Weights of a small mixture-of-experts language model, trained from scratch on English Wikipedia.
Size: width 320, vocabulary 3433.
Experts: 64 experts in each of 16 layers, 32 SwiGLU neurons an expert.
Training: a variant of SOAP for the experts, 264M tokens, 8054 steps.
Below are experts of layer 10 (counted from 0) of a mixture-of-experts language model. Rows are named router (the router's row for the expert), down (a neuron's output weights, with its number) and show model dimensions 160-239. Each number is 128 + 24 x the weight over its row's rms, rounded and kept within 0 to 255. Numbers have three digits each.
After each expert's rows: "raises" lists some tokens whose logits its average output raises strongly, later layers aside. This comes from a sample of Wikipedia text that the model never trained on.

# expert 59
router:161098135136117139099158114134139109123177128145121145123153122157175130115129102128134113103122160141117140098110104120133122117134112161117151137121093141105096122124128108116170108127129116140123116154082124123092142139110125138107126104
down0:128119098117179132132145095135178134124140123131154112132139107128114092095100140096110097125129154139107121102102094158120147157112125114126135112155171108098131141125103140105105112090127116118131124158103084141138120125106130110142126164
down1:111132123106137128157134124159146133115138160080094154119131118117069091147133161106137132139118148135153102135141157155117143138122148153134123176099129145118132173135177119090113153149142178136138158147117133107166101132099105105163073134
down2:108142141098139126144115129114137158123141122114135144122186149207186152206130100136144105129106135161128147118080091154133106104114120158130171151084165121114146142134147110131178136134145114133096139148128099124145122109128109091137096112
down3:115123105126135164102110126145157175102091135145218133124115099156139141116151151116115108111140127101113111062097124157143133122113143072136111153107107093078131097085157092099129096133117161113160123151133129152166156135111118155104129130
down4:110114140145147129125102146133089129118127116170122161126114134070146089139115122149169133124139112101119125143132139100115087109139173143098121142077118137128150122161127142119113078129099147137089116150185128151105144119157148106114103126
down5:201100144150120166117123125146117119100089120127120129135121084114148186176126135143109188122138170127130141126123160150117117144140145139117138134132101123136125097156136116147129118176169151151112109071132092126113146131162101084121132093
down6:132157108098115112168187120112178150135151135157097158066133101139098193102134163148126130116141129131107169103156149107120135106148120125128122158111151135106095069127097156090110087137143078104153110145143121129180157129140105122138142147
down7:153131121135110113110092139124158150127174167166141141133087129129161127110130126182141135074146186155143116106148126120121134090154078141132103166119150138108135114120135119146133136137144138159102132106143086170119155141121154131142109126
down8:129091158141109153156112183109135145144129140108142133137138130128164114122098120160143156084132138142105117111125108190140138107110169155127127092124151149118148132114166160109159125130161153115122136092120150120104123206131137120109132100
down9:123125104143116136067103148138103123117109106163148142096145101131106147164124133113131164175145098085160131089120101095153116154141147158174096134133144096162172107121124120147140131126151116136117108153119140126132098108134120164149105127
down10:122141140105127113183121113104129116077117133123132122171154131123160088169085113152097068084128101101144149117149139157139138091091102136100138140119078125101138140119143139093104137103109130057128174137099128169139143120100163147139123118
down11:130138136126110146120135117094134143121135172125118076148102101141137097167112168124172131136121116146113092125099095156123099170106135166158122132117144156136086148116061140132110147106102066160078108088171125127109101111134077146091138131
down12:115111135142053128101171093155118104127166178140100128130091118150154160131126128142076140116121076137109132127139104107115125094141181135132164102152144107160154123147137162155130112122137143131129102100148159114123130117138101137136108102
down13:121135118113087096113126101154106103173128113132137129122143111108106105130093157132056151083129120131170132121163123108086096133123088150117143115108113114109096170156127092086141124116103135079129144129161081152112100066116121121098147133
down14:167134139128113129142138100117143129077133134141102081187120064119147130117102114159116144130184123127132123113136123128066114120134097130095112109144171110147135122105097112139122091128121162139141135111126153084145133140127128097130070127
down15:123099128118119173118149090133122106108114125187169171139153124121148121078127098109098112080144117112110112134102118162111106126139122139144118137119106156115076110107137130077126092098075114118077119159141143098134074127122115150150129095
down16:137155139137121115140083093155157141140141098119137082124134120144152124128147171132171113110104132127101137100199145109080164166094077145116124143152099112164129117119110140135108164110135113142142174123149135116141123127129092120113137154
down17:108117159147138124150152109136134149156169134120148109121144111086106112125074135106144125179090148165165108131144153146088082141119154122115132148118117142112129126125137150120115123096134109122079136153151129111094085118138144120110146124
down18:116142112118172109139149100110136152139112119152152130100127127141107193116148146144125146120132129099126098112137145137133142118088073131104163118124101125132095114190154148112103168101155097125140191149095166110160115087124162131136136155
raises: "i", "b", "che", "ver", "f", "p"

# expert 13
router:150093106156092136135148135077105127102178144151107155119157087092116144120121101131144170112149156171125149177106116122114083152111136147121144149133106146127113136115100152126148096148160135190140118119128106136076178138149100172124124146
down0:144126132175108129162106130153119124122118108151108111123119096128167096138155119119144103114104102083133124120154120093140180131111122121098092099169135106179101120101121119133142133146111137143136096130149083135097131129139109144202123109
down1:134163103168107105127134135129124133151091134129137112160165156124150114157132151092164138117151137155132120112161127105076124104127134087157143121101106097117132115115136148095122136152115173127127108143108153114136136184126115154156112156
down2:124160119148148138111130160131123126145171098120113178149129094110094132121132117142144140122127095131129101131100105140103134134137123172165098144134137158122131107117107114145116146151133120095171137125180113148137189176143112166138129126
down3:107058161134131119139132132141122141153130075138164129140158087123112143118130114142153131105087072145133148160157094117087113107176106107135091112155160139113089103166088148108133150138145087121095109147104148128119137109155120106131133137
down4:166122120135119111144109075125162102135131136137139122133140106126149096146159110107110117105138129132179118119150107104112136130124134100133123096158125120114110126102095154137127162116148124132110119108125120136150089109079155071152129134
down5:131143153121146103125135171115120132106117122092119100123182099101074165128117121155119120141113157187154143154158131152172127169122167136138108109115135125135111106146175157118118140113158115126102110115119162126113138176130110137123111098
down6:096169151138103156122153154131104155113127159092114120142148135106136097130124156160132130117125105135151128135131125153146142136109124100163118133112115109106130136112147107115142164145168135084128164146122117104132151114185168101118136105
down7:136091133111089084166158094128132138081126063122110124098125132119152156136116195137151100124131100116171113094127119108098128119152123125123136117089135108145110113122131122128120135115167096116139127110135187110170120138130144105140126155
down8:121134145136089135170083084126134094114132124111118187114142165166092077155094083116155136101151198166125123103172152121139153120127152115110107121135149090121114111135108141106101112149108148100120105112145132167146160118132135189128119095
down9:117128155138115122096126167094140139137157152120109095113159096102132054143184097128146109129169111119104121143107085166136142127131130132154083114138140108191071144139161120131147127158101138146130115098098127148143102119114136111185138119
down10:140105156132163115156111106179143115120123124148156107088084153122056133133152094118147122141149137122110104146141151168185132168154149127097120181112078133099059152140124113171098116070136128099098106145086084121135137142116152147104121095
down11:081137140146134087130131097101145094165128118119087134088186144145168094140132140136123100111118113151151095130117149141123120122179139122167099099178116096126131143132097096123162154130152142126147138082129120132093115139117130179178149091
down12:160159147130089140104130108155094154149137157103123158144136165114111144106153133083138166128115134169115162151162153174153142118132123180150144107059138100143114162095102101121095107161108157131166146125125083158142140126127153150141123121
down13:103152133115118105117151105136149163148120138154121133148133139102098126131127140162138106092098100122087065101138092141156115162120065142117093157101124115116099139160106117108115108090102126106141186146132134134164047122123174117140174149
down14:066144054114146104132124132135172088100147132135143124126140144167111118135131106148099088146122166123153144108125158118101108093130176120109130138120128150113121135140102160118107119143126118096121097127109146146131138141104112116121143065
down15:094112109187115142145123114146153106114115147082157154115154185133155145139116124159112157144140142123128147094150118143110113110128138129179136148138123117140084119138075105123118153110115078125124155135113159156160120130097124119090136134
down16:140131161140110118081157132064133151122132165101132103138104124097100103136123106134147094182112132114096083142137099140127108115140155055093091104125113135084118132149114137101128134141128125128102130129122116127128092116112132164160185127
down17:149145151139123116140115118129081136127176149100106143105137088146110145188108163133114112109138092143104112177150139087119162129145135133132145113142118123168134143141128149136095123111117110080179116136150124121153110117108174125148116092
down18:116155127126120179128124127138102103109127172098146127111145112173137137116150133154127126134105118114104109120107157099140149128139120152134094119092150116160145111135103128134139096107125088119119161107143109167136095096104123119096093151
raises: "ate", "play", "ad"

# expert 39
router:146080150114130074129148140101139143149114113138117128109134099163121133108145126133143107101146157197134130116133145133120126156177112134114138133140100141129105136128117122135133152101132048165117089126117150127103149084095088142121145146
down0:106156120163118123099104107152158164148106120116107078104160173175168118165141157157159132128132152112177138160133117114141120165138149146149120138123090165136092167132138140160116118127124174126115134122119160146153136141134144107139086084
down1:118099105075132181153125153148106134112155130126114126175087139140140123100157143109076170110113152118125154124132103125121157151143094092127126110121124141154130102137160094145123174123106123119111126130156105131058122095134173140127145119
down2:120119078133100116138137141126124107146108156130117138119126138093092134127086147161140093135110134084135107136161117156096103123152147137147109156140122093128144156125149141147140080157145168168148163140118139168109110125148150103147090104
down3:091133162156145162146141126123134125156128145125104096132122150145133088136169142103148157137121109152061075115134080124116146161092172131158134101095123120136130162128119114124120125107132135105152107131181133147134106121124154111125096174
down4:149137109144103149132088128099133091161140134049109123084145166156134163113107134078112127063181130141136111125168151083147128162169128169090132111094156126092126117122150112144104115130131140148134109097147139110137141104117161118152065147
down5:162137100102089135117147164126059111149116171130131108133104126131113158138155092144123151149143112144109102111128124093148118151113112145116114120132118122105094117158184128133111090133174119088113088131123108099098144076142097133170096137
down6:115133166155140138104119144148156126109128123091142082130158104135137142158160111095118119153133117135143126117112141136147140103140085121123110114071111062128096148121140128133140174120145138136151117129117141099118100142128136110103163170
down7:149093160163142141133134121140171140141109101123127109154090170145092121106168121097105122208079133159076105112134136139121142163088143129127110130125113119113160137096116188132117111112125144115155101149124117110132117102117125127137114129
down8:050120132125145140113119140126151138157120123116139148096153122123162106110129144126112128154163100108097125122153153134140165138129156156128149159067137137133120137140136129110129148126102163098138142159153114120147098143108126131083104106
down9:129133157123088071116177105110152115057157083135123126125142116153118124103132072164074093103128106151145128124131109115148096129125126128140116196107131142120146128178124093164110131158147119119151105172119146160107092135158104130115112117
down10:143145091171123108145113109115145146119140125114151139108078135131101136116154139220108094118107111136128123131134128168141136079165152118147153148160157165150158142159158163144135077122149136170129110142079125152147128094128114141157159138
down11:038132161101134105096138158140098125139104105133160112119150111131145122197090117112097127124126111104111097075104150145107126135114151131148088132100064102133088169099122136080121123168116076171155110134118139129166112142134164098108131146
down12:095167135175165127130089143089123132119116153115153158172120079124079112128158135154127141123150129138151118094156096160068119112115133113161106128123126102135096134108130113087140095103136131089109142146092142133126087107171130125120149103
down13:148135102101131165096119161143143127139130152145106130170079129132118134113121129090174128149137121104103114076139138099091104137152178140154159091095143157141122132139156123148133140136115169120144116153167125132079110183135164161128163110
down14:121180152083116141123169113109138173110075155094099146120136117117095137128161165130134097126147163143123145129100127109105130107097145102134144131142138143120134161127132160123127137088138114095097148121136131155122134103132143112137115124
down15:182134124132116131115147148127150126079118174119131111120111076137151109123119119158128142048146131096130086125132133107166085114151108137113139123090114128111130133089137139095129126111133125128127178113105139139096127123142111138157176143
down16:142139130149148125120108173137139151127129169130124167127153135137128141141108140159120123128161109092096083128159156157140130151105103125057140123142135146121134171155125097124123098139127136102111129101146137164111125112136142115123140135
down17:127142111128129116077135182113148157140126092119140148126127142123141154157145123135126153080115107123119141155136135140146112126121105152126154089120061103157122125119116109107136149033159094158143130101109141126137073132149152214117134160
down18:110149117147135105157111138127115102122128186082125099162122131143135151108120072123153109168161121084157105101162128120098122159142175109128147147086119134133124108076099094131145105161101165111098176159108122116147102136132114109128100137
raises: " the", " it", " a"

# expert 47
router:172099139110140063129136121122120121148174139153148153151146113119162142116114127141125113113161138149152142126120136169157125119154127160133143144142087131150081138120095170144170128164123070131091103170106089142093111137137135147168144124
down0:088173167082136117100129118155111137116126057056141123099175111175147130136098149128126151148139130129150112117135121104149122139102140137148107109069140124144139174132101114135125151113157115097174151125122087111124122185141152103125114096
down1:157113142143116111175111135112132161088137115176136112110106161147146119154164166102090140095126105140124120136127109133140120131124113126122153124168135109105158135154103137140077134132105170157166136116120148155114158114119111154101095127
down2:112105113114125168136107120100129120098108107105135147086109124119170111124144107126172092135120130146119175151128085181100119125109166144105143116153122176160117117114123184163145162135128120151096149129139141140134102170089132130120132117
down3:133175152147141139129136119103094111124169112127142168090148132143101168146119115184161114094127164115157112155165176118106093096138110139187114122086136173162125132087110114114128115137151129162150155103111158096114165113122098131092118104
down4:155127164106108129142138173171132126132097142093105120089147124147134100140138130162188171130120161139122120159138140086136141095151150137169147073138154105112111081128127123135086112126131131171162115116159128084094138131145143134131087129
down5:145118134112115183154132112062124086134133141102112117139115159171156128158122099104124163143083148132169127116064149120172146158124135120092146115160128115131116152133096110126111162117089133134105157134127122133132121107148086088192118149
down6:149151136144136167168136132131139154099132136155130134122124157120123109111116117155132114154146117137120164162151118098106130100138132103151128123140149139125117071123162122113114105121180098122141127124098121133144125124119129172168123116
down7:174113129091139123135153174116097145139125146157126157157097159134073142142135139114109142148130128129137126080089113172136133159130126087141112129168145147158146130073153132149191119112129128129094112113091120182150158125098136161125140138
down8:124127126162116118181151147111091130118138190103098138110105098078098106142173142142169145106134110109153153130108133122139123120111138144141110157101153137140166128088154101096123122143117098169114106123177091111084107148105098114197114166
down9:131118117115149164157140124143142159140160123125153154126128074141146135124106119136098150124097152142089088117108134147113149150114134126129116138109081150117074170159114116114159100149165143130117124152105136113125144148135117098130123148
down10:106125123143115120129077138126124096137179127127155144132128124093144111098109103151135111125110130130122174111156112098166145119136117123106102155121124102117092089116188124135173152139111130100105129155083116127143108151141104169142170095
down11:128127108183199110171181105163108135111103131109101162097102107095099133129094131140155107130143115175116124128161124118111111122122134112164125135140140125111082155151112156153105108152121133148144098079123152113123144114119134124107114090
down12:136158096110164121100174133141099125121133138141123136124144110122145109118097101106125112116085118146163122139141136133121128094073163143086115122117153146075130165108104123114059110111132059100193113119138077097149172133122147059112100167
down13:110125131128128107120152135155121137139140178135105129120160107139127136128137112146107122111134115118078136111157158139114115149147105102149099134100115156121152098125100138100109154099162138114145120133160116133056147069150175149110165147
down14:113108131099084069120130119093105149149110143145160127124125139123151151131133072151103163150085130126134146123163117117129148123140146187117139107115126123205144128118137134112140117086170120126117095117126146086106136085073129089154165147
down15:100158160130118133087117109126166127134112096136100145065139135106150170108113144175117148143098111161123139143137118124125114112131133136105144129142081169098124153149135143112132115120125144090130166144142154140150134166161162141104145127
down16:162112147132095105120092147133085147155089118127108124145146162172169107125172142124104140128100102147144144152148120116149149136137130102155130162152175138138168091080160122148147141128101166087147108133097126141090185126132096093140109104
down17:123119134128093170073134126142129153150126174140173087151124091115157139148124098166123167114136129098167143151089154092145120172139184135110070149120117143132137128120114112130105132108136126076093137092128141103134144138133106141130110147
down18:108138106099104106114141093133085091111152125124116112119118129132140093087126126082140107176160139151126104130134144129158101135172115108115160117094133152132150086118115112129116119112145127090115086122152102099126119111175164164159136112
raises: "se", "ka", "ette"

# expert 29
router:169101107153154134083143114109085115149138141153134123150174114154152138110152125128146107063098136153145170141122117106113133132153145166136145131101106120155091138107103108161156115136100080128114141145090094139093127128115134137136119142
down0:161126131115105161100123095117090142159138138118101176127115128120127154147116143153082118149161134145114103128125140113121140130076131131108080137139125128117113124101120122139093109146120127143149128113122126072127097148158094144134099099
down1:121128152163090152152102107137130142114152093126078145165138131136099140123126094134092134115122129137093123145103131109132183152147120115084147114155158156111127119092141122123155130094110115105119078141113113131100125153088099143118141135
down2:087132107146136103114139155102132086152125149102155132111116178133144134133140140135164101113148135096119173120113113077117145118162140153130134155101110177119099108119139152168137122132117100085145179148126138110148144132149176114109148120
down3:068172142124113124095128133131106157111126131101117110111162156140085092142133157157172156146131131159097139115148145109140108108125129171150115176106129136165092135132128123145056095118176154133146138085143131133139179157142116159126131144
down4:167139085130153127144137127124096143135151139119132145174117147140099146106146134147157098115095160154161109137103163116128136142100147120148105132107153143126154138147139114148123153120123150132136125160184154131099119088105123141170155142
down5:083066129141108107125166112128077138176154127136172126110119114146170142108130119103139134135176109085102138108140123105136098169135147141127119127159090146141119109143165157099123120112150137107082138100118104140159155151098120105129139129
down6:151115184041107109150140080151108147086130127113133119167137155132130144119161120127137116140098134139128131139155167163158138130137134111156137120096106156102119145076115118120157139136092122132125154157111130137153141107127076097116106148
down7:114144141105125064146085077123107127131127153121170164122124115170184107154059144178152102119154141107136115160162134139135155142131113140143144134099102139119145128127168166129127181123157125121150144112082108150144170128181137133173159159
down8:116137095154125122102073058120135120179177129102159145160128142106137129081157145098134104059125134172105159098127111136110138179125154151113106156108105114143121132118120140131162131159102112102098154160108105131102104119155168147132143127
down9:121170109112152111127128105094134145098106129118105089100133170169114064126123180098146113175192159137093088094113169165109143128097131123144117113114162118124149133109124144123094113155116140096154163122119139164147120092149136150092139127
down10:149193137179112111096090129134148120104151150170096146095119090132137165142114173088143164105143133159158122105122143125104112106109153139097128120129133165173115115148120128161082116126134145135152123105134146097182146126175133180108117098
down11:147075131102158066124125155115107143157120140123095144157099104119144124098163110136124101109119141165158119117122157152137139111151113175095152120130160121076117129182144130138150108085083121160165134150113132152136113122112102168136120133
down12:144147071137143127141159144060044128176100145132160141116143165116109129133156164139112127109129124144120161136102104120088117083137152143133109151123105095157122113062158128113123104115125122085092150138134104155119107126120128138146146141
down13:117177141153129120148139142119183089139144177111175093113135117139159107108139088141130106056110153116126116093049094129135136098149107128154117116153148097138111139187140138119145146123094125103048152120128125132125184107102130158093091095
down14:102130097107133107136104121131141193090124101119125141121129121171140147105145126170101061127130117143104138090154144174142154162121131123107126100147103129120118126098135125128107145136126114093158146136069140188164145121140144116117157177
down15:173111151128155098114127099087141094155129124144144158166124131125126095145082141081139103104148152128132170128152148151169153099096130147162131183116137159083101164124105163098123110116122119113119188098103100159121135164169130138151132115
down16:135130113143119105124128144135136156143098149065111090129152126086120136128126149121145145112142194125138166154128172136123133094135111147126114136135120171132135131188168085147134092124147081158135127133137143103147133105092126115117098132
down17:142093124123169145152122117154095118146156156087125108155114124106132170145154082130127141100133128127118100118085134177094146140163090104074118132141143148126152109095162140122151133119156167097139111170108137142116145087085157146140152117
down18:129160164082121078126136104117125140147123110134113153092101116141152155127112102135101178140127125111136128115128096124110144141126157160103115125127130135139129137121111121120134137132082097140126141153143095136095148133151108162132138099
raises: "er", "-", "ated"

# expert 40
router:163060137138159082090175135150102118152180135158098158115145111129100181133128111130131134104137154158116133170132079124119130151146144151127159146134125175132103133143171114158148114152123112194128104148104110132113129139129087118121158147
down0:120144146087133124115099089109119116114121132124122130135191146067139132128142116153116128142150151084156160157154109141138143093109167126134167161175120111171118120120127091134144095117096135148110108143128126121111165180112114144136122189
down1:124133169094125117202126127131171111131121161156152109144103137124179138138105125141129090136133117120094119156117128162142124099118089093132121142152136185088130110138130156100113084166161178152102158072106147168126121143118114120105137131
down2:121105149114110065141136106113124134142133174127088144181154140150134135146101143133169145106139133132113139155109104134112082144112127110077144149106160107146096144153137115138128128119124141132120094159151136086089103082139079180093114101
down3:143102114117099142165085102140140107093140132161153177131105144140141153112116131134127134147159131087107157167091130151181118115174164123125143103131123151108115103149128109099141120147119140163177118110135102165159129096151134124124137098
down4:131123145152107103130119146167108114153120136124111116163113097139111168135079160130115162151130165112086139159092092124085164127083133158098124186129099132121152117071117134150130124109169117128154139100115107112133123138129119100109210109
down5:153121130085085143099087131124150123179142125140138169090081130124109102139133093083130179121136140131119098111132128095184097113089108152123158129113123108099126120132105149071164138132118091124081154152122108151113111124134101148144120136
down6:143138138098121083125152099099121123163104156115063150165141124119143131167137134128157090155135152167173129103142150166102127131181107174120118115097123156083096106130101104153067167109118141149124152139140150163090111105137126153164108154
down7:175104096125137116195113160125134131138145150141135150080133147154111164105141084115135103149121116187092097106149147131155128166131151117157122125152091097105136134149124097169127159131115110142160086163113143146144106140158141161142116117
down8:137153118167150120136106134109102126175130088121139142154187117115141141129092149166119101143138131095098123115137144144113134127133147088114110125157126169121094162159149144109091095152099115167156138131157114133155140120190153142092144182
down9:103124160099129117144131131129117118135139106154135120179134128078140143105131161132136166146094134139083146118120115108115137129116136150123142117120106157121124090145147156142113104094148112162148090176121150142124098156121137112134161096
down10:161131109120150127108108108155100151140177148118118097131156139164138189115144133107097079087142102093079143111123156164138116136146142140116170170090086154106154136132137115167124146140192154108157121149137151157154100151136116124103149159
down11:104128130141143154077097142159115149106124160122143136128137174090149129102110156142081191124116101120116131110151149147188143116080146050095124126124162149125170159119142131150106134099139136178105106127146128115155101113168141144120148139
down12:158098164092185114134116112118121083134095125169103114090139118200154110119145122115116184171139189132130135120117131156172147153128139121143160124169133106121164117121111143105106108158159095114105117142142146136127145134131129151129105127
down13:136138148114117142125086142102160091129145156138170121169129122111178119121142113120105099098116140120113115094131158173155088117149079072131138141136091119134163138102140124112178134090169117058138140155183143141131104132108148129121168119
down14:185134105131108109097112133132138129140127158087139058125064116136149121123114115112066137098107125149095157173141121097148171121199096124140160100155120092112144142142135165100107150112133122089160141087138154106124147122107150127112143131
down15:137147112157104061122090093143160126109073134161088112092108108121154129141137104121150099118126112143181092128141102113081090125149099127098099128163143135112129113152152117106155125168152121129151114121112138145122088158132109172090102146
down16:124147149150122125153157163137128147156109145115123122148121136113144171144108154157118126111125113119142128124119092141118143109129089112134164116121155128110134095126176110101132134171085122160126120200116097143110111129151110145132155113
down17:139140154153167127109108174151142076140106161132104122117098104148094114178174135170154123095120122141153191132145130124140132112139156153105148124118169102156137161137135143148150158112153123138095103099108088126121107126091130101153126137
down18:098137155146070134103131138163136126135110142084129178117121119103131137050138134143125130119170209130087124128111098081129148079135142104172104123120140147138114129076127142098144130109112113124094160097087113122131125099140161136118104141
raises: "ore", "ust", "ert"

# expert 61
router:192061127145139112101144128113107132097162115164123154111109145116138136076134099108143141098144209154137108138108107145134058158145140105107167121149172150134104122127129118147179076082097141162104096157109163110120113130123138137125129141
down0:103107131103064141125127123135097127165130078151138117085137143145193122158098107136168154129141108143114101110110140142148122101137129150120128084091148119146166103164102137126163145111119081127108100148120071125101118120145135082117129139
down1:167158124132119129099146096138115121108169092122135106142139151139131131117126160103084159110126123163178103099129142107125185092154123121178061121175147129136130141106121130136122117129146129089127158117090123159115121132144105140115168145
down2:165160081152146144095130155100127152187160111110145127158081110144132110136134137124140107165131101081183124156119106157150139178111119100136129167149127154123114129113147159131116139102100121196107177115116166158123151165097115148109116137
down3:120137133117134154150164136184134156156126105130154129103164111130138119130135119149136143102090119116147125133131150117119151150158101100133113124108096094134136138105126117125147132112145109094134127136097125114072140151155087103139127135
down4:123123128107137117105102119111116153169128155149134133154121114093127163160108088161121155096124106126142145122132171141147123142127125139146120097145169158119133146138133101119123109096121054144123127125114109177143079160139102156146133162
down5:133094094122102151148160123099149134150081125147182178133124129162105151145165121125117127094163116129157162111180122120119164100122089150148101146109129136112120147092131133132153123085128129124140152105130127134152133109144148125114140135
down6:104148115151136159138138108122083128080079144100145105128135155137128138166091121127122163113089134156162142133138122192149112108136107128096079129120142130139195109151105125165133131136127167132134140129174107132074110142148086126143109114
down7:124172103137154145128106132120157120122145108106127174179107100128133116142090115130129147109199123161068120113121115109157112189104114126133178107168152129131149121129099129093117111111133080154099135139141128094131130140119143117119078089
down8:102137165108071092080150090145146151134138132094122139124141116154152159114078165156154135073119121089106104133128135107159131135097150151150160141160111179110131127143124126097149130122159156128111112108174094128173131139126120127127127160
down9:101147179117138120154125124145129130136110122095155125109151165182139111163094165153082097127163134121139080132134136126116132144085116115109128141125127125131155187106188140102107117160093166114126141063136080114147134156143149132096152108
down10:102120125094134149132111099141142134142121118125129152091142148103091065178094149088141151130136128106132109138128162106148143136103100149135142142101136066134091131142115099079118112144176149076130127106095122088094097180073165101099130135
down11:101067116136138099137132114116127146138117121118147136127126148118115101088083121133168173113157097112122135113142119120070148106091132161145130138124139113127153135149152154131156162097133138115153136138133128160121158124099141126134159141
down12:154166162129185142128131098151164129120091129123151137136080148101131158127121142099113131134124143143119107143114104169087148153103172136108134118124116122146134135123113124177166094141129176090146096151178128112130150130104064098099089070
down13:162135125122168119125161170109157119144130134129125126099074124163134132130120176151123138149164093119156094126095133142101106084094102147151122131140123069139128112167119121093135105140089135104099149138128141101096117100117132135100145128
down14:102135124140130114098140126149124121151155121125110171119106137158137134080153142113101169110141123140098141116131138141113160154114114113109096182097139164123139157126117157123108119070096172116149115111123138098146135128081161122158125135
down15:149112145125155124135119125104151142100114146149173131107072108103134125106143089107113145117125130126111127132083130110149089096091123110080162139138158143148119120109132132108107111119085186107126177138115102105171112119152158123154163142
down16:130107153137142107098124097141131136104096109112144132124111109119151153145131150144115160113113150122115145161154081133133116093162130161126121110095105161187134149102106121147153134178120134126107070129121092103147125122192145155134129112
down17:166145154098125118157095126150092111152142137124126129134151183137125105121121136111123132130116091141106147129155124145148105084136147142139072131133112112139131146136146139118133102153121199120159158168169131078140131162079093129134134094
down18:145078140120162111058135206105112138137129130178154165121109118108135082108137102122129103124143133166141157126110122098141096153117112135114115126155126118154077162138097148127107144164113101158081088130105148137090143103168091153164116105
raises: "ain", "and", "ust", "or", "ill", "er"

# expert 5
router:147117134140127122117154118136131104123157149140111143132138134106136144128127113090167099131179141110164107156127093126110115146098069130114140170170146143110109129116120181156143109189132102192097130133090131078096141106134122142123113173
down0:171116110198157141164128185136138101114063088101153103164099152141074171123149137112144134162142127141119101128144114142077144180130153116107152132115104125110168121135155134156089137169134120135140139119134099151113161132109132149096098105
down1:169143077161149115129128132119087147164110148140124100151098136102137146098132066149161120131127134157114125113128118141103133146056118129124150103162118114104149137128185116098096117140144168151122144149096127096117126158125084128158126136
down2:062091153131113104125111146134126130136126113106094167093120123139129169138115154101103140138125075111120153183173096119099124093187120149152124131143157147148108119166161129129122126167122112103085072145154138130103146162158160120130142090
down3:127124172115128153131136113107157105155125123117093151108078115120189151115167128162113146128112116146134125109095090122137127155130127138095116113119122113150086112139136141101130121094141113115060116092110137120137103147116139110151121139
down4:191119115129124127094165135145118150147136126111145155106124124121168108146115119148127150149117152107115132137143098132146064084103153111128153160165164110117131127116159150115120099125128130151141142128137146123145128166122096104110151121
down5:120177156154128119132124121138111105131142111109100104124181125138110140111144108127183118120109112130170131128139167121130131099164102103156093108163143102132121113160083131131120140164119117148088117101113112133111083154155181146133128143
down6:145090173134139100115131116120143128130159125147104050158117137139146108149160089116133094158096127120179145133102128140131121183138137108154115124114141165160163132075126114169122135154120092166129115165094135131114108138140101119109115130
down7:122145126140115146133124148103143119132079162119161143110093121131142158139163124103131133150130100129097132139128143101095140148101129144139132178077130152128112133109126068092093075146161144122137145151105137104148140129142126135127120115
down8:124134114132115123138161102130143145093119125158117139087121150110135115135162138131093123102140150136145110108117133102072125101145127138121126098125157131116152093122134152133116129130153100100092116102137139101150153145131122103141180117
down9:127124161155132138140121127183125147089102108176130114155114130110152127073174160070099122171123088128127134127161103109127121128122170158175127138111083102177097144078140168126089143155134122085145132116124128112141144156111105101180135125
down10:137101127147114145175134114154153102097119143128131140110121136077156166120147124140175157108112110123063154150126133082167103133122105094160121136094104149101121122110100138146137138145121121147135107110109136105123126110111137126098146129
down11:068140122145070130130085132108140123140176146147075120120108133137154155111110132178106150109144097086124106116132157077160148082127122133089143135157129129157160112147110160115118090162120105124185124109180136137166089104179127157110138135
down12:124153132151126085109178171133100125145138141113142136135115135169162144149113168132141130103119104088116144173094149147115134131042119151148175147135117126129101106130110117147071178111128140136113139127131089127112119125132129165123139110
down13:130111128116138105115131136131142122127140163130156097136165165119098107081132105069072149126140168134142114100159109132104136095108147134082150149112123120160115140118111119196167152098127160127158106131117095114148162109162071138101095144
down14:148154134112116152133102135095119141137146108129129136113147119118127168134134110138129148137148137129094131129136162157141134078080122089142113133131090098136141155130172112086113101175148117119123129084101102089083142151082142079143155153
down15:096147134144154113129161113114150150122088111147126123077128148124128136116144128096165150121138131156123165152145161117138186115130160140152120140138146161116103116150096095120128130106179170127116142149139114130128121145158136127122137113
down16:140116138106105134126127132144118106121121178137084128149114094106123117127130104138118107134153124177138157125087151119095134113148114142119094140130160138126076092136141132129151133113082132086095142125115120120135143078140115152146163136
down17:085133099167081077141132116131104112139117100098157102169137124099125098103124127127126131093090174137090144097119118141146099154115143102128137069142108114173161149124161140170114128155099167169133121124129134150151140123110151136150171165
down18:096125115129169090105139126117155101147098119116123130102128117126108145133108127134153160088133107131100144120176163085118138112161141146127106101157122122104135120137120138166110129115148126129135117106088142148157137113130153098115099142
raises: "ship", "mi", "mit", "ces"